python train.py --d_model=160 --n_experts=16 --activation="geglu" --moe_layers=[1, 3, 5, 7, 9, 11] --router_score="sigmoid" --balance_loss=0.00026 --init_std_router=0.0116 --norm="rmsnorm" --optimizer="muon_variant" --lr=0.00793 --steps=6299 --dataset="wikipedia_en"
Below are experts of layer 7 (counted from 0) of a mixture-of-experts language model. Rows are named router (the router's row for the expert), gate (a neuron's input weights, with its number), up (a neuron's input weights, with its number), down (a neuron's output weights, with its number) and show model dimensions 0-159. Each number is 128 + 24 x the weight over its row's rms, rounded and kept within 0 to 255. Numbers have three digits each.
Before each expert's rows: "mostly gets" lists some tokens that are sent to it at least half of the time; "comes after" lists some tokens at least twice as common just before its tokens as in all text. This comes from a sample of Wikipedia text that the model never trained on. Tokens count by the router's weight.

# expert 14
mostly gets: " or", " un", " not", " well", " most", " than"
comes after: ",", " the", " as", " and", " was", " is"
router:124112158140119131141120112123129105132133114160164117136126116101134141149165092148156151152144144095141126149108109131091125168112098103121143158118146124132153146109094108097137185142125097172135128148107120109153186134102142128141121139129114162148152129131141112117134153122163148110088164144164105110140133118154179107088096130117068120152081121130149097105091122168132159104140085176125134128169178062172122146132142086142120119166126124100155139154121154134102099135135134
gate0:142086144100120130153123137146124154133111109131162116122157134178119107137169118142164145128105143115127115092144143128139129121096109104129133138112080129132136104173149140075100137127155153156109117113089106091130170106114085143134152136134156131142102136115109158128074085132105139110140176128066135110128154145106136114148147092151099147143131135140135130118095179066128103106166105114070062132130113126124139128103161190132123160128129146144111141122153154137127103129156152
up0:154121130128123145168158130180140142143135131160113132184142107116118149152112117126129139113135141143159134086165113089180166131143121108114153154163151113114147122112155099142112121112162127135114138132122143167131126143123114123122099149140142090135092117117150138153092125154182113110105156114116109080149152099106081171124137068144129107160116125188098139139139153135143133144142093159138130123081161146105161134115152154151142153174087169111145114199127117140130155126121118
down0:139123177103146117154126133155094136124129134108160129111136134177091095112101145073138115114150118115127122127085188157108172147105147139150154095118114123107128128076106142119141134141168163118109135133161154112126186096118079127098111143113163094133138113072107119105105151103160112140156148135119131126165106162087120106134118141116103113134114136155140087158149123088118109098110135094121151143126126112128146144088142126152138152164080110190091123123102121118130125163113138
gate1:121181131120172155131122113132141146129099129131136127071098143094097125147143135137116152115101110137159128163168118124109119132109105075119109151136103154128155071102153129181127156166114095166133123089084100171124115136113110137144165137153109118159148108115134112151097168113140118152154103166097134079134101088115133144154091124163147151140109141141148094134121133134128118120127129115175108130135154157118135110091160170143142126134137146196158115128153153115109113141172150
up1:114140133108103132122104170155178118133176127152143128151142106142104129116161087134164101111117137128103136110115132119109172119122146160072122152146061140105085128168091158127156156115115135102108148152168130117136118098127105160144102098138164111095164118109130136117116147139149150116125128100113127177174085109118110153132139112118118138116140154134121131129178106081110131110129116154113088136143109090130120137114130105106071136119113126144114192103079083160148136116120105
down1:158132112103117075092107142158121169131140109125142138108128142145120150119113138141128145133151129117139122141156158101149126136084118146168149131133123106109118134126111101099143173120107129136193141133168133143152114140112112133142138132110110104129128103105074123116132141171138131140083118147117163085144091178117187108153120112121077160150156091117059116100110123127164122138115145134121081081123111110141109115116116141122114121138136106137124165159098102183148152091106068
gate2:163136133091134148165102132119122052168116116122140105144121174133115110098162122096129148124119158136087144110143105165122100151161177155159105157094137143133133115133129128151160118155117142126154136112107095149129128159116156131084125136139102139145124120121135126116184158144129127146143117138114160124124159130160118162118123169185157096104168145114141126111133132103138100148143114104129170105147121146153129169211124094121102110095137119171121112134141122139078119077125136
up2:109134094134092179129169118155131083163130061140120130120099143133108100128119103144155131121129149101124142108151114162135130114127114130120107128101153129136105183116123098098134106156102089117132125137160156110134134088137131126135119110135123136135148124126149127102149130110173082130165192133124139146169145160123116100120137113097122048149133116106155131109129110128171196139144147101111132077164116096122149128109115125181118119098123117126105110132160181172117117136119109
down2:203142139110170121090120112125134163138157172098119117117144116149122069125105076121112158130099146146130127105140108129127185132096146123117089138129147163166165149106137103140132134124133110133129151109118148101133146113095074125091132099145102088101122136121137131150082154073117122161133128131150161115087121094122064140138130141143099130139130117118087091131182105127129157159134147107114134127138142158107119102104149149159120147125139182147148113146154122106104124123099146
gate3:113108186080131131127140098156096150118152134147146123103108161162121132115118137080131137165120156179158116146132139109110157127138147108079120154135140131149125138108132096113100165158148112097101111133139119146135142122091119101151097103125152141143132115171186144116163139103166136146081130109182088120128113152112125083165135115125107100136124102133108170112125111179126103090157123159106147146151120111098116133126167130131123129096143053135161153144135153123119164148126115
up3:197115148112139147118135145140110121133176113170109114156118118147133114096107097128135136110154065158108141098121119101145166120123125126153131117136080138176127110127133110139105148114182167135112152135078121106131149108119147123146135090122135116137128132171137135135155124122149156117125097094144095159123103144115136104148162139119151140109107153133123143167109136160110166136137090147115063143183179102152106099127124134130096152093128162152163084159106142157086105126119150
down3:133154142156133159122143122155149090111150171151124112096139127186111153083139081166145121106138131115134135098126101131105137108155110130113101116143114156127179095104137127136156127114085163135152152133118125115127133156167103136107152134117137148090148078116140176122174095161126166114123163091134086105097080123098149103140150119134152095136118127125095106171119129149143157139188115154099089144135129125123098100123134168092120108148135134133099105119143167111096134168106135
gate4:168150133107144120156141099108134118140118118150152103097128166081088158160156090140119172131064170124139170127168106135115140109125127116141146125126138131182133136125165173087175100110123117096159162144130098139108157152130130116134172121127137140091121126117143107076105157109142172146127110120140156096105117087114141172143152108158173091138117164143126120122179142112121145152154111145104134113123129096154150134149123141095126131139126135139090148138105104119130068128127152
up4:128119149127158152118099153110140177153096159142165111086109126148160085146149152098128139158127140124113111127117140142118106122118113153119130092125141175115103106095086141142114113098113129130147107155125142166103150103125161131153151191127149088149108079140092141162144179140132133171153086118161120132159085113102101163115167159144124108121143146136137144118144086145115123098152142124152165133096131130103128163089155115135141139106169115193121130131093112144103102139109147
down4:130115136097119165156106152086181083131124119195117167143141122103129166141111118119127129129171158103148103128129108118162094155105153121105120147108176131164128148099110086112121122146149128130109116134114105111133141103130107160143116116119064099132105130122155161118077111071142138143095137128117143167143126100164129127150144114117134148079104120111130148128073145138162126143151146087137138066140125161183120140151151129129101126127139130093089117102134125158100141122113104
gate5:144117116164125108114138144079147114153089124106125119170124076127142143161069150133168114149152083120117114130117112152105113130101116123158131148102156109145157127135068156160116130126163100118100100098145138147129133096093124139136147086147101149130100131161190119119145158151113114126081171102162142127120142131131099151074141129113137089160132097137121093121106097132133143111127130140182111129146124191149108100135131145140146129100129122149096142129163104133075108115116150
up5:080137112119136134149112117130113116166125103145136106128102134108142106122116119130157161103157048135143159134131124139154122145133076149087116100120137140123123119116135149138066080140139120121136186118091107102110106140112111149121142102103135142119131147061137092135121118106101134122152112136143168091163115123189152144133147146105080179109132158121148118120143098123104110115137122136135129134104129082121085173137117118097126104166095162093170108148139130150141137149121082
down5:113094173146118164092136155172139149108131131096091128127094119088123129100143129121133133104122120128118124101140106147145110092126110126137094159121131081164153148152113117130151131097139155187152111168114153134153135125090128115158163146153115148131121150123096134131103171096095114123124103118131101123158134174148195104117123162101085140151114072111146111055114126111131093113113092083150154124111164093107133132141158097151130144137128155128126140110125123107137130171119094
gate6:107127157132103095177126135090155062104134158177116122134173097134174129099087119123158156127129129117105141129108133117100115156120133121138114133128122156117130161135128105139099119082124110093135127108102112166105118159075105161105141107105150166130122133114151099121110122155081173124115155128130136138156138113058126104093159089100117099130089118099111155143154130140162155142153081119139117153064144094149129151140136128154135128109124133114134184130119140122138129106099124
up6:131123140087127111106131148124130133098123132128156109162110163123125135137129083140180125163100128102125140137127091091105160120138170119146119148151126179133110074170103123114166122093114122128112107129147148116130132087127166133064112133146115140176149125116083085164158114137142112140120108134093119127175149132094123090124103106124165102157129149129146115143144097111108143128133117151120142106165109065135124083146143119091117136158118083127142102130145186109082105096121107
down6:156129146113071159148147151127088103107150134089169135142139110137108128142142151127091119146160142143156115117121131063141126140153138106151106144149155118164121099147155119123117135137189147169150132095135169137167146142164138109116124126106115120133132163203122120098151163119155112115105113118116154152125101141095140131161142153113116139141118111135137132142125131100111117180089126151131147129172168160170122132135142133083090144144155129134121091146105185146099089097146161
gate7:095168099119120090121143141117120099098100153128146163100129109106109141090131122157125107097111120129149093135132163176142130113127112133179104099172155159097117151074139051124120149148126132106128169104107130097141088125165111131147145126118172101163128118132152133102130138102163119118119094140151133129106163163105097122133122145129095141123131120155148152111132146134160168129127108169093160102159093144126116139109106104140116137182116173123126169127145131134177100108146158
up7:116145166166115138171154112144172133114145131164153115099140135139144146162104157140172150151121127150152135106134109104151109104143148101116132103100121117167089124121136144142166159141151174126104158099100148131085142104141130150138121170146157110130137159145136121170132141129101115100110153076186078118118131152108096184129117120116120107157101104132139130128142137117181160147138122101146086119137141117143104100114146127153118088096117139153140121124207130107168156112132155
down7:122160145089130119065094146116135099119101129103110104134113153175136111111184151113110113131106120149155124173133123124168147105165135130105116109152179143157163139133162084132113136134161089129111175179130114079144106128153123139143126125177162132135124156139158119124128150113113088125132077124129164151108153135136133139117130092089126139130115115133147127112147143103161122064124165131116108151127063162119130127113074122143100106108130139104122167145138128097114116136156138
gate8:170141125151139154150087185142073157127131132121143077115098118065127172120115128129156105165114108100123148145108125133152110098110134108108095121114174141100155109062121102169151111138112109144131120151118127120149153099167138121109126157104138155114128127145136135119133127130097121140061137121177047151127157149122087124085135102087130126121140114138111123118138144141131131154137083121140133158150131112110118113110148147103140112175107109115117130134125161138165145128124088
up8:125168145112154163140140099087134174148144137145136110161119190163128090104121181151098148130134117144132068148105158151174140151126143140139126147114142149124132097183146113151133139162148130121147142122130145124150129113115142142145134125175157149129139133136073107150152124124104128125071080145124133092124163100145083153162128140159169092164157165155136138099144124126084124139138161125101151121128116097146143116098115130148123110102144150119079155165100113110138107133105136
down8:133099123167085098162144146135112125094142089122150154145164096115124122107161110117116111109105113118148148170131103078158114071152124108155104125144164169132121099136117127139129151129172104140136101091148091142110147142126133129119111095100122101128122091122154133141100149141136154149180124134196089171115139151128116124125157101096095137089105159142098145156138090134129108152137105101154147163126107143140152125122149149155163130092122096115127138089130080141121145138186137

# expert 0
mostly gets: " his", " its", " the", " their", " her", "The"
comes after: " of", " in", "'", " to", " on", " for"
router:090122164122118154109125124134137121166153128138127124137123100102091142135119119091151111087100125071136114123159153100137116148104137106192140123138131143120147101129097114097116186140111128125139085120128170141148136119090146129074078123091121131096159144127129111135120117111135084160156152157163125122128158151111145108060092138120139161174103141120101071117078077149125118119133090123107113158149144130147134163154136102150134145128160136127139141138112117140109112133082102
gate8:166126140132120143157083153126078118134148133153139136096095113086138159148125138094142112118115164115126143142121122126144102122116139115100123108116151153134158139099143137122156094185094157117125084100121139112150123145155122132130156112129139129146100114138137122104139117160146142127089153117176055141137176175140086136098112107118148144114178148152088079107145183135150148165140083151117123177157128108141110139161112137108138134162106124110127115142176094135173138110137134
up8:140150123107161168133110068093143154176134144121171102150101161172110096112121156142096165142162118139119107127134176173161170154132151150126157117113112109115135059158109120108108112137142106123143113116135161122147103133121142167129145138164145138119116142115075122109134141155113127115084108161105168122114147099135154126152125168158158104115128164167129112109149140108132132133136127089117142147124059111157139103137105113121122107156137167150130158145116150127112102090106112
down8:114095124148115069126191175177122131099108122154157128120160068114118155102162152127116087100131145156158144126127118120133100115127117106125063104143122143130091145124114140131138160150152104129125136118144089124105137135136108130132118121115125102127112112120134144132135112118169142123169148119213093106089139178149141121110148063126079132113102154107152125172147129173135117152142090100153115135132123108123148149146126094145145135105112113110126128116127106152114141124153170
gate9:106123123136107134120131113111143109119101111103178100119100136128116119117095107105090135115125121105108116091116158121127135186155153136127167088136143094134134120116136142110135126153119089125192125121131146118146152127150132131101107122061115117139152165084145163121143143135120162133139110088148145127125140144109138070131106172146119119095103141132093189168080119120105157105199117136121139131124130146128178096160135079154130136175135145159173132138118091107125141101129127
up9:118095158111117145124092137135173117100117161133150067139161142169100103132138140150097149108082132161146140148169083147118111123090128117131147118151118151157125070149115113147167084133136161118205129129169105082162139116096114129143139167122148113150128139108127131115150083126136152160114127128128085117077106136116152127125114108116107124129134144099129130102135096140150151169109133148096153145095131154129112109143133160106094130114174134136139103131140107113154120163074132
down9:140125155126062160144163136128129143112170153138125088129132093153105142173106151131133101130137122144178123131126154150152126095147078124116115102123167090090138127192160148127140138120116169151154141130117099109103104108118182133143109136100130154089096143143119095121170123130102114134121161108134118147139168096132140136134158111147117117136149123162130108127140075147112123143126116082134113122082159151131132148150129141148173128146165110155144198128124126164128088097138097
gate10:097110163140141074104117122132090102122097088170138131119138094136140097081128111114126129158083089168124148139116101136151137105127108135130115153116103137131151092134151085104144118106148137201148142102120123151155139121126144125077123130135115163110107132129141100166138166130149137142146118152118144071151109066136150163105138121159141164131072138124111130129122121142139112086139163109139187111096113113136106156137122100128115168159134104140103124104158108144097129081116127
up10:109118107126118168116183098115126153104155145144133149096164169102163131123127118138165141124124134133115140122170173096124101140115108140099081103166130114133133130114140131122160093122119131100153135180132131124128064115160144099138141124093121130147135123128131142133155106153113114195123107112118111128130122178122145124089115141104100070162133170163108129146129144152161089148155148133199112085164118095116106118127133122140098101120120175150081154136114133141140111132151127
down10:102109112135165106109104144141117121135134125155133139089118135151144125095174154118072140161103142078128126120132110129147089138107130112122102135145123143102100132101100124137132138119092146114128123095145172107163094132122120112150109164152071158085117123072058124161132165132097118147129120143158147130154116162147174107160121119126172141084161138141128101085140131144109102184101121115103128158079140112150134139140130112132123122151135118148149164116102113121086155137162093
gate11:136095115140148122128154124096137117174111094133136108113082144142098115133079166127099142140143127111146111133148119152141138085129134139180132161092103137118080136127136142079139155160101168129116134101149121159137129138114114134135147161128120072120160122125113134147141133161121143105153134101103120123199144150120153135092082129133126152135166055111153160112150152118144160123139162141114137135133106080146140146106171083106152131102076114147116149152142092155130118166122116
up11:118133160138154150164103145091142074103133135142142107142143135132148156171108147107114098126131112168139135113113126137133127140140118136149080124161149104089113179100127132093105102085145115148133111132125144136189112141177093124132174112094142158170126095094154111184147134135144120162112112151102119096123151127108142126124158147053137116155128109112128181108069159112132122135123140131128123132151113145128115076112154127095119092129129092110157129104078124105126125122134129
down11:093141138140102105142131112076141109128130127145149159102124147138131109140091131109109141077078135149137125100125116087138124143155163116140134125165158118107141138141120112136156169138105120138091117093147109131184094106169138078157143121120131158139142171163159094126094127126133118139078151102117130111161154106106159119171147124112200136189157121093140128134117139155146130089115170135126086122135137162140134144109167105131119127155092116138123150093122117150106122110079108
gate12:109131128154103168133149135138093129127156133096123134130085102118122115136138154123162080156163127123109144076138089119148137118102046119143133134108147089133076124135141141079149114158145111168145110102143139148176094138151120129118134132143153089103112154166145132132111124062154101115171150161143119130143150155116155085102136169130121121122127139155099159094115133104152099120088161136114140095130150132117102126106122145177143163112125116147127128150103133110174133137147163
up12:136120121093135121123103172152093141140114098098149132114117156151085112129096137135150129172131121106126141157147101205107121120135091127128179119130105155135140126140109111107144116083123105167134154118124142124138127171119139122122121143125153129152134088143104115111127148096119094089096121151107112118080120128080165114181174074141095148115125079166100142159129151112144150149098160132124114114073128161090141115111157129090105111104110105121083083124108125142134126133117125
down12:116118108156105131124148126132120130131140117150163124153139139116136136122147131146115166140138137157116169145186051124131084142121128106156115137126138157157117145128083164133164174122161118120105098168093102116120110144126097155116136136137063137112073099150130128127125148140113125118113143158165136152138111107136143176096116176108110176098129157102113103142122109125125152167141148166145172129162116103131110177135148105149124142129141120118153115171133167113118129071164159
gate13:107124125119110139099137131173128040165125128113146123181143120089129068149142144113128108120183103109099118136141106081109124151101118146120132115095157143138118113115145103117108136082112094043150171157110152139151139162098112117126140145138102134157112160130108126174105134161127122143112152133115122142152153149122091127099146128144106153165115159148132122128126161100166145125125159155142057141127117150119100135099154121144129150120139115138102139125118114151153147110102132
up13:129167148120123146102111119193136108143156135118126172095157119166138106130117098127134119194118096094110124139101115088169163123142119146193150163119107138139138150109117142164112124121148125114112132084142146119123152094146172146061178148121123094128123141120121103131119149158120143158140128147143133093150134144118139110109152117146149152079078130092107141083126136126138145123119111148116157136175083126117135136110102150142108145108091139122189156136136139094121142099119149
down13:140159116119150116099149142123189131148102167133109147119131106151098153114075129139151157147144142093064107123121132128143145090135127145121105143163137144132104110194116126102106137162169137098143095112116088156083089149111143127106136121114164163126123156120160105081147108132102144138098169160165103098118096149101169143119114130179148156113118126139099117105145191146130161131140087095143132177113122119099137134131124140134130137130131111110144120119145148149102095148120147
gate14:108170103155117124109118173112111127118138136211123135168093105123113172122117113105140125145150124100132136082128144144139109143138154115144099139157100158095116186140123168167115132093131078142112116163136105111180135126132122145133094122131135143169129113148139101152141126086106097168138144101077126123148181141157131127127132122125131109150085143114141111190108090137148116130161123130112133090122118113106134106095159160116167147157154143124146094126113104165102138124118102
up14:141084143101093065132110131129150157066126114156113145135149121108139117129131124128146140084153138118076130130166144128118123093112107146140122132155102117124123160166154128132130120136145135121098145134147143159096121106141139124102158121130178162133153131171062121135168124136122135151073076160148152122183116113133137133147155130141159121109123108085130126083168123175123151142109110141104125098124097099141119127122135100174174151173137124158129104158166157154144114126115131
down14:095165126120118077145140177139162168133155117121150122107154096128122098110151121161115106137156120121148141125103158090138110142148111120114128129116139136118103128141111117155118135126126136125116123103140086132143137175139159108138118136117159192106098167141061128128132094150125134059114171155091167103155098119143131088107099115138153161133110125135110104162130155145133095158113129181074145087161170101122171151109108138130111146140134150122132123121113112126117140187133121
gate15:126077114159122169160114183143109114136077151068121126114138122142114096099123101139131151134131113099114124138129139109124139115137097129133094101124164172132079146147133170143162093146092120083117086103140092125116134154151095114115111111115137149127119153104144171152106145142132116116091158175110155145110139109130152152147156099133187165146123112118129108112087120170098128103127139155153148116172161124163121108128129120154121079100116130150112126115132096090152131146100098
up15:173145174130129135101187128141117134148116093160114088159133115150215086118165154152131126126094108181120136098133142120120117118127131100091131144101099129163054129128131145127139094109134119087160144149141141106125134145168156130143100151129164113119125120091148150148120120112121131131131123148129148150149160098177122154141139104118082100126172117142113119121159084126115132124137122154142116108116155158118083067102131123112089130103147132147137148146156144106119137129117102
down15:151146122141110139107141132132178121132102139101123129144163090139143085157138110122097121140128111094170127126120123115125082106131105065110141111090134144156106115124134110104131118092223088102167130109151119106132135134127120175150106136120165096183127131084139139145146142134124147107118129110104165140116099114092146162133162118113128126152185141121123111152183099169096105137144108139143149125128121142118123098172169116113154117148118136135188151120145124125147100104133119
gate16:148126119101118098130119132098126117124125104123115100105120126138146124103098097111138138122083149155132167127105123164136162144166144103091126140101171142155134101110113174129098136102148164108125112166173116166115108149123163146138127145138153122129148131154094096124109138145147165149148123094102120161163104112127113144163157117126145130127120135111117096132156123196148184145119164121115124116140145150158165132151105093141079161189168177150164150145092139110183124127123140
up16:128123112134105150153136184131167199123175157129110122129154159106181086121085125096106123160156092146120134132139135150103150142136080151139140143141131116117122116119126133101081150105140108152068150114157120167086139130120114093160163128142120129121145143137139120132108166123135163105172145147134144104171135134141139121165136125084125130169109116114132135139087165107081142154164123129152148129130078131144105149100116085088095112155123136150155128146124121098109155126112114
down16:116139134150116136057113129150137157115087149123148115105124121151152132095128150152126153100136089161148148149148151138136107094183110110124117101117164147151114115135117101107145091118102107156088108103174128095134099114126125136111062112139168118148139186100146116138112115133128120141123174164114146142136182138168121139103126152091099112121112129115141158168139128152128101137153154139146132133107138111116119090118103112147142076139189136104170141084136125121091112145088131

# expert 10
mostly gets: " after", " with", " during", " when", " where", " for"
comes after: "s", "ed", ",", " due", "ing", " used"
router:108135161108073127068115133099152124112140112112103138131087118097111183136179101128141137150107122122116141116156139120100144124118096100153107156143123123157093144127144078136139101160130127174132106138084133143135152153107136134142133100122148113138139128091137091133160127154171126148142179168119120180118152161124125140099108116108074149186083128129161120095116131114123100125155150173096122158160146113161129144144146113108129137093125096131145128148095173103100140131125108
gate7:110176098119113119135128161105126116112109187119135152103114117107069172113096091155130086156108138148130139149158158150112110118111150137179155108152149149145118127123133077084112143119123107136112194122090123098113114142145096121155138153145138136152128116129187139099123155105172102141107083142137158140116145150110090117156086142110092137161141136115151149089123111136122135092138116134090131086146119119175093131115111120139159150171127151137141155134130110119154136116094141
up7:103133142170094131180150126147122118125149133149167113107143096142153118156096151142185171143125156140143136119146127125122125114117120100112111108101110094138058118125138141142145134122127170083101135106096163122102165110162144172095122127117159126134111146162161077170122106130109164112113129087176119105111109171108107179165133136129123108142088104145137121171164122132136147142145117107133106117137123130127112128077155099170117101113118170147120111145176109116141154130117130
down7:140183133114107113084097134086116096113108161080081118134104174142135111133166128103135113147132153124158110135120154109136135097154123144133134120138166130149158139120154098167100156149135089107101153133150133105137089126100147136156145131144106128152122167131182116135123147103113122113139053144128135177114142155147160102140131140077123167137151099136124144112126154118163110060171177141115136128140109122105143121094100107123102135112142148108090150113119159109110114116160137
gate8:183147118143135149150129171143104099114150121146159154087116125055132184105175154098126130116109157125091128113122119092159106114121092085093142116102166122115137109064117098136109094132125142121124118145100126141139161149184132092100136129117126127115144137152167129130155166169126137118088131066162098146114158159138111118116126113153131113105173164148100120122114141101132125175113103138145141137140124168142132145139148158108101113156114135156129111117103151129141137149136143
up8:132135121158132126122148108078123158136132117114146126135140174186107109126154183134078136104155128152108084132118119154169104101134111112162111122123124144125137061140136084152113140123157122064120143128116173109133097134121104185120161130150153113119119188124085078152121152097120109124096092130137181110154124087128128151149135121165137093129133129139132111103146136121139108134130127113105126143140076105120140110149126111112129124103112187181127155119116146129096125131113114
down8:108114135137110071169156164137125122109143154124154151138133117140115167109153118126112094107111118132159156148124086106123124117133110084151092105154152168109110124126118114129173150145151132120122099088153083126108149167121128128106103101122102118146131087073150165140080126111159144115168153135165097142090143184139126121109129116129070096085124148156119140150138113139138143176132082089154147185112138122120148136124132111152175134123126091132128154109099127138115128133167140
gate9:094135084113111127152153132133159121112127114092156082153122140112096119117107085103124115097159084101083123110089174167102178189128131135115134085110127104162147120115132120105168120133121101155164139145097148104134162134124181128117114145085128136135162132082143134134139149111147147119148090087121141124122135117132136116117149096148145172067116122163112167156114129153102163099152140140138139136128127154134152092142125099139134123168167104173123106151113131104142150125142129
up9:133131164101113129086104109108143122104107166105150070145183125166125119110123144133076128126113135165115152136147063125138133125091135125096143110137141175128113122132128156102156119137149121134192140112144098130166141150112119130130156136128160117133119160123126145119137133147151144147091127126118061151061079148114162127143117094127119140120137163075105104105116099120155114162160116145089131137142122153161146123128142125132065125119166123150144103113101125143126141169098137
down9:123143139133085173150155145108144097101157144125173115119130152185079115168106136092110118142122109145180101111097136117139132116127095140104108103126149158109126110138133126145171122115113148150144135170175096084118144138132161159143083140111132123113112120151095100147164141118094102134133182135109098136103179124134121152113137091110134127110087135109108183129114098169129134145148147076106156122135130095115123146113103143142113152127158111133155162116152118138101114134102071
gate10:117092130152154095123107124150087164109116105122127141128109120127137144083143124102123105159111100170135141140138105126131150092079134113136127131128111091130178096121161104107114111064141128155119137117135102159108164085169171128082124149153107111103124115125143081138121146144116132135136129149134105104133118100138145142131166120158146143154075120098132122130118127171157083128154172142133131118118104102115156113134158126122169157143156091102117139107108099162068135076079110
up10:163155128131149166140167105108127130161135116147127133100113166111130159113148123119162141105112144151103105112159151112125110148173118131131053135150149116106129146106139157163135088129120163118174128157135141116140068136144140119124117100077125119150113114135133129091127138178137106129114102101096138145161107156135149103111148141083120098108070154144107116169131168147165098137131139114190116076126108090132118116127132133127096113141120169164128164113104135146112084134160121
down10:154112115101161124064087112148094176122131098127137143150145121123171121114195126133100132175105133110100118128129129130135094167112107151125118110135134144137108141086141115100152107132113117100134123111130156105163112154102121131152121130134073163101106130075112138173113134119087141183135101133167151153122123171106153146182118114110152138078173125144110109069130110138091107106122100138122131151122130110117139134138128114163097122117156130122162096125135127119092149123161097
gate11:142116144160148107159127086110154138162113129088137108121135157137053115179069154126132114154162164111149089128118114113110152101116123133162155162108125142118109090125140136135144153164152158123120113133187128113107104138099151138123141161084118091114119132125116131143132086155148155086152128122129168109154130114127168113118111134150124104128140066135115160116156162114140113142143174134154123133134121130149176142107168101103148124129092122160108143120116076170156100126118141
up11:115123132119157112135146137095161128127135107155153121144161107168153129185108192108105135112135147133178147110114114107156159169140102112157123096130132094115120183100115143147094086135128103141135133153135148126171102134161120106136161113094110124110143087094140154188176122125126105104130128148133106116131164149122145140131146131050138136134106108106085164097112160090121124156134136099116132133109129136102115108142119139112111117086112121115143158116083151117162112116180132
down11:101113122147090114132091068099128091135110134106144145124129137131110110143076157146152160105125134137079130094161115085137144149127167144134138098139149126135110116143135154124139135144106119133070126131145087133171107105137165124135159098123120129101124167132144145134077138151155139137092130133092154141124151149099174092157124168116152170131132090086114157099132137154122143088156136109125123129128149164160126117096160080177148171130090114126137128140117102118090099135124083
gate12:115085143134125170132169137108126137147190146135123122109123114124143126125122165128128097125161155141107113073130136118126116126127040166132116148126137104127074091143157124113127121155147138172134112103140155158124055110209152094106119130139153108103119148145119139136129103066116144105146164143129121133138123133102128074116125160151140098115136129173140137119152136130134145135094173133107123122124152115129148150105118150149181109120114123133155094135120118121172146146114144
up12:110119118069101107168127156149097127143119091076116138075099134116119123111143146102129118138128117088116115140130095185126127158134084126136151117139147145138150152117114130134148105080134114148093127121105114099124152210107153079162139174146132129113096086114111098097149146120127123123134117145121147101137111111094167118154130100150101134131150076136114120141127138134126105150093160141111096109112104144116135120127149131095130096097097084123100081142093102105146101110124086
down12:125113111157142119117138114145123120138143123153133163131136140074153122114150102144119138100118152131073179147140081132123143132118148119131133168132115162169131147102081177170160137132120092107095100149120116103132152159161110134131130156159076118106095100130128120144114089100113113096108161131156117153135155115165111162077099158108115173108109135102118106154138171107101163140132150153140149152132118111161086159121124106177124138113141079104146113146152130168127125087142133
gate13:140134157138081126109163139133113102147088115107112143125114110107136108150157116116149120096141121088099112122143100120093165152134116148131095101092126134119092147082118097107129111135160107064124137119152143162129086149078167146129131144132131161127094141156107112132111120192150127141110142113102110191157137109094102108146187150102106101168119168152155118135119128155141146117121154141129063148144110133145119168120132113114153153133162155110113123125111126162132164095100135
up13:142164148122111129096104114185136065132160121156125121107137139175156118138117118121160127163103109110141161145112100075142172152115128137158114173153130128157085116141109156146141087121125185131116104101132166128090124128155152132097131164110114106131130131139118085119137115143111146109165124134136139102178126103144119133107126103115162170104134141124100150134141160129103159108110126140120163147162098126142108152112156159128093172095058113124152146147135142101125117094122166
down13:140154136114165147084132160130179148138121114128113131103118097153117129122077138121175162123125127113131111120126123118130142111117118176130130130142158136137151126169123138135110152139198152128149104120143121134121100164111122092122141172111161172143106127133172130096176074112107121164103123155201112150105081143116141146131149142165130134124153139158100108113137165155142141112136115079127110145134135106145160130130144136123159153125118128099146082143139188155128120171076131
gate14:112158097152116118120118124105110154130134119167114145116089127141118112103098139108110113083168116110111119103184124125138095168106156113123121143127109188151110185130132162178150114129127106116144106147121147112145141149133124108155075115137136137141162080177138115137129149101113119152166113107088127122139169132153122137135152135133120095144101118091111108199090121150156065139119142138137119084120119103132131103125148149119130130186132163146182117106096128122120125128118090
up14:118081124101093095106141132124105171093115104120104144118139142099143166152119160106144117116123122136080160093188158153125114118097121155123145131132089112133124126201112122122149110142124142105125167147143134143133110111168157163076142155130138141126127120153065141125144151120131117151120119176119150125169120113117094142138154132159117182122119173095111159123143111156154152114124105153119121116152117141143092159111115111165172159133123101165104125188145147160111115113130122
down14:146144114161160096149149135136134118109184133133170127148127082152116091143157130170125144146132116131155099161099171109146152133136125113118129127122146134097117118155099121154146121130121103168135141123102104112162141172155170102140133117131143187091117184144104115124098123131138121099117164124110140111166116121121152109124136094134136120132160126109120062118165111151085091154092126123094169086097139087121179138132099145124127140139144134115159126108118081115135117196130115
gate15:068073126137103137183119148126137098116115165085172121083108141125084133107139115124146127124140107118155125125155110146135124134132107111126112108142160201116124130139124123147122170128093149110134113129149101100153131142159084145126119157120136117121102160092153181136086142157144093108113155177110132130141077116149147155139183106154132128149127152120116086136107142107142118096122131143125140115166172083143131121112106121135100102118159132135090127120117095111123092134105075
up15:150173170106154148100206165149115153153139135166071087137127119147172100144146151123136104144068119108089141117109163106129126131113107119132101150145109142164099129092137139174124104135170121103127121166106168073119183152134149134127083134151170107125129154115139160143137111099110126138129149140127145172139144094137116140139123097146091153123160136112122130116140123105101117128136146139149118112086120141151114097093116143101149148104145126149175135151164139116139136137128127
down15:134137126136104126117115165124146155147118135165152104138163132119113085168136150130104123120127127083178160140122158136125052098147144110113156143123104135187103138110134112147113128111162148106156103102137140136144161135127116163127076126121124107147130167109139131127115090126139133096162138079087162163158137099126131094129130095146123153141163138097120073134153152127075106163140127167158136111153116127119154098169133097079146165100139112156159086125126117118125121128109139